config = dict(
    routed_scale=1.0,
    balance_bias=True,
    vocab_size=8192,
    norm='rmsnorm',
    grad_clip=2.0,
    steps=4876,
)
Below are experts of layer 7 (counted from 0) of a mixture-of-experts language model. Rows are named router (the router's row for the expert), gate (a neuron's input weights, with its number), up (a neuron's input weights, with its number) and show model dimensions 0-127. Each number is 128 + 24 x the weight over its row's rms, rounded and kept within 0 to 255.
Before each expert's rows: a language model's description of what the expert responds to. This comes from a sample of Wikipedia text that the model never trained on.

# expert 24
Description: List dashes, header words and verbs in sports results and career sections, such as Singles dashes, Legend, score, Winner, Candidate, was.
router [113 115 158 131 118 157 116 122 166 102 150 133 160 117 145 133 156 120  73 123  93 150 141 155 147 122 131 123 175 105 114 134  94 128 148 111 128 137  99 172 100 137 141 167 160 130 109 125 146 141 120 111 140 128 105 103 165 109 140 134  90 160 107 113 109 126 100  90 151 163 134 162 138 104 128 126 110 123 120 102 151 126 105 152 134 128 144 163 125 124 108 134 168  45 116 135 169 122 113 120 115  91 148 114 103 165 154 123 165 130 160 144 120 200 132 166 110 149 127 106 117 119 153 120 145 181 126 149]
gate4 [181  97 152 105 107 117 144 125 114 121 143  97 131 143 134 108 148 124 158 127 112 169 105 176 148 119 121 121  80 138 134 155 118 104 134 144 141 131 111 164 166 124 149 107 159 131 102 182 127 115 115 108 167 131 150 117 122 123 137 132 129 114 151  98 143  96 103 123 171 115 129 136 109  92 124 154 110 149 105 140 168 120 117 110 127 116 132 158 136  79 128 183 145 113 170 146  72 162 107 152 162 127 145 130 132 147 132 106 110 121 122  80 123 142  92 123 123  91 126  80 154  93 160 126 178 109 159 153]
up4 [103 110 154 106 162 112 153 133 143 130 146 137 102 128 132 158 142 145 117 118 131 169 127 128 144 136 119 139 130 150 121  55 134 148 150 149 171 132 137 106 133 164 132 128 127 148 141 103 128 140 127 114 103  83 150  79 139  81 122 157 138 131 156 138 104 137 156 181 103 137 116  96 100 157 100 112 123 114 122 180 133 163 135 107 116 162 114  99 107 132 154 128  75 139 139 151  97 164  91 155 107 142  78 110 115 109 103 148 122 112  94 190 115  93 138 121 174 167 118 121 110 136 126 127 129 149 116 155]

# expert 25
Description: Pipe characters opening table rows after a line break, plus ordinals and words like first, third, new, original.
router [123 127 149 152 144 137 123 136 143 113 176 141 162 147 161 163 135 151  60 158 127 165 137 123 159 127 129 121 155 117 121 163 108 129 168  99 153 135 107 126 145 150 122 174 147 131 133 111 145 124 152 136 156 141 104 129 126 123 181 155  87 141 101 116 130 115  94  76 107 112 180 138  95 135 103 123 111 119 134 134 133 158 137 183 133 134 161 159 127 122 122 145 156  72 117 142 151 127  95 125  95 121 132  92 137 167 165 116 128 152 162 139 122 124  97 145  96 147 142  93 109  71 121 136 109 144 137 149]
gate0 [122 109 148 169 105 152 111 150 127 121 116 103 161 144 140 101 113 130 138 155  90 135 100  79 109 130 120 110 121 129 154 141 152  94 102 135 153  75 112 130 152 160 101 115 122 119 119 115 114  90 163 107  86 104 113 112 155 124 131  97 179 104  78 135 177 130 113 152 121  81 140  79  93 117 121  95 127 122 150 147  89 157 134 142  99 147 122 155 121 150 100 117 116  99 134 112 125 119 124 175  91 124 143  62 149 156 173 146 129 160 155 134 136 122 127 137 128 145 121 126 138  97 135 137 153 168 132 126]
up0 [154 104 145 110 150 150 176 117 116 123 112 132 172 127 159 146 132 105 113 112 163 113 118 119 113 113 137 129 161 154 140 135 119 152 137  57 126 142 153 130 128 132 156 114 145 103 140 134 140 174  92 118 109 135 142 126  79  90 118 167 115 151 151 116  94 129 112 147 138 109 151 164 111 145 179 166  98 139  83 134 145 107 125 104 148 153 114 111 111 113 140 150 160 152 111 113 122 162 118 117 160 168 133 112 103 109 132 102 132 119 149 124  76 142 154 135  93 146 163 179  81 157 108 134 135  85 112 101]

# expert 18
Description: Punctuation and labels in species classification lists, chemical identifiers and formulas, such as Phylum, Class, "=" in InChI, LaTeX braces.
router [112  92 147 148 111 154 102 131 180  94 136 150 168 153 127 115 120 150  57 130 133 132 132 126 148  97 156 101 124 112 130 140 141 138 118 130 137 130 122 165 112 137 144 172 132 132 112  81 169 146 115 130 131 136 125 113 131  76 152 150 141 140  99 101 149  94 104 103 121 149 154 139 118 118 100 123 115 107 107 145 106 141 100 142 122 170 115 145 124 123 123 132 140  79 126 119 125 106  59 139 170  75 125  81 105 159 151 154 129 158 153 155 138 159 124 163  97 168 145 149 105 112 134 132 101 153  93 138]
gate1 [ 88 132 131 101 179 100 104 129 137 175 121 142 121 109 126 113 138 161 100 154  90 161 118 124 134 162  98 101 155 124 115 138 119 159  84 161 123 134 143 123 192 131 112 136  99 135 119 117 145 123 100 104 164 101 134 125 117  92 136 166  84 151 164 148 112 126 122 112 137 116 143 116 124 161 185 123 112 139 140 139 126 134 121 178 139  64 115 105  89 153 108 144  85 131 137 141 170 154 146 129 117  91 121 152 105 149 157 145 106 126 119 101 137 122  84 105 149 151 106 145 130  88 115 161 139 108 123 135]
up1 [109 121 116  99 143  79 133  67  96 133 123 153 120  94 135 153 155 122 173 164 154 151 113 167 116 144 120 160 167 186 120 149  72 117 145 173 145 140 137 122  97 121 128 163  94 122  69 122 127 115 127 157 106 114 130 138 145  95 132 104 114 117 152  98 122 127 133 108 117 142 130 106  98 158 150  73  91 109 102 146 151 152 143 149  94 114 144  92 152 145 106 129 123 128 150 103 152 125 131 109 112 122 162  95 108 107 106 137 158 117 142 111 110 164 150 128 143  90 159 135  99 107 135 150 135 128 114 120]

# expert 21
Description: Words in official and institutional names and titles, chiefly "of" in "Court of Appeals", "Board of", plus General, Senate, Vice, Secretary.
router [110 112 112 135 142 157 131 156 150 116 148 140 167 133 104 157 140 160  89 129 139 134 127 155 167 146 148  93 132 154 134 156 112 138 183 149 165 134 130 131 137 153 100 177 158 134 112 126 157 120 121 144 140 121  95 132 154 111 141 133 121 152 105  91 126 115 105  76 156 116 145 107 113 119 119 138  86 137 110 139 139 142 142 185 137 144 165 176 121 140 113  76 174  74 142 113 159 116 114 130 120  88 108 111 124 143 156 131 125 128 108 144 111 138  77 155 135 108 108  72  78 130 128 115  99 139 107 152]
gate1 [ 93 103 159  81 105 107 143 129 142 117 127 118 168 114 148 153 158 108 109 154 107 127 123 119 127 110 144 115 102 140 153 108 123 159 138 162 113  98 119 155 113 152 150 125 128 119 155  87 130 146 118 147 148 108 126 118 102 136 121 119  76 110 140 104 157 154 128 121 135 121 123 150 102  88 153 136 122 138 106 111 138  84 120 133 139 168 118  87 113 113 116 152 200 110 102 104 164 147 123 108 134 137 130  77  56 166 163 162 153 124 145 125 103 172 122 164  94 104 147 124 106 142 129 152 121 169  97 109]
up1 [136 144 131 112 122 143 122  94 114 143 109 121 119 116 135 124  82 124 120 181  91 110 137 153 114 129 128 102 144 121 149 139  94 109 128 140 120 162 115 137 153 140  80 135 129 112 161 146 108 132 171 166 151 164 122 143 160  78 109  96 173 114 101 136 191 106 112 126 138 168 117 119 160  97 116 139 133 142 169 157 140 128 140 107 142 125 157 107 123 127  80 132 107 136 105  83 154 120 119 162 133 102  79 102 111  93 168 160 138 113 142 143 119 106 197 120 147 122 116 118 141 117 158 171 126 106 117 143]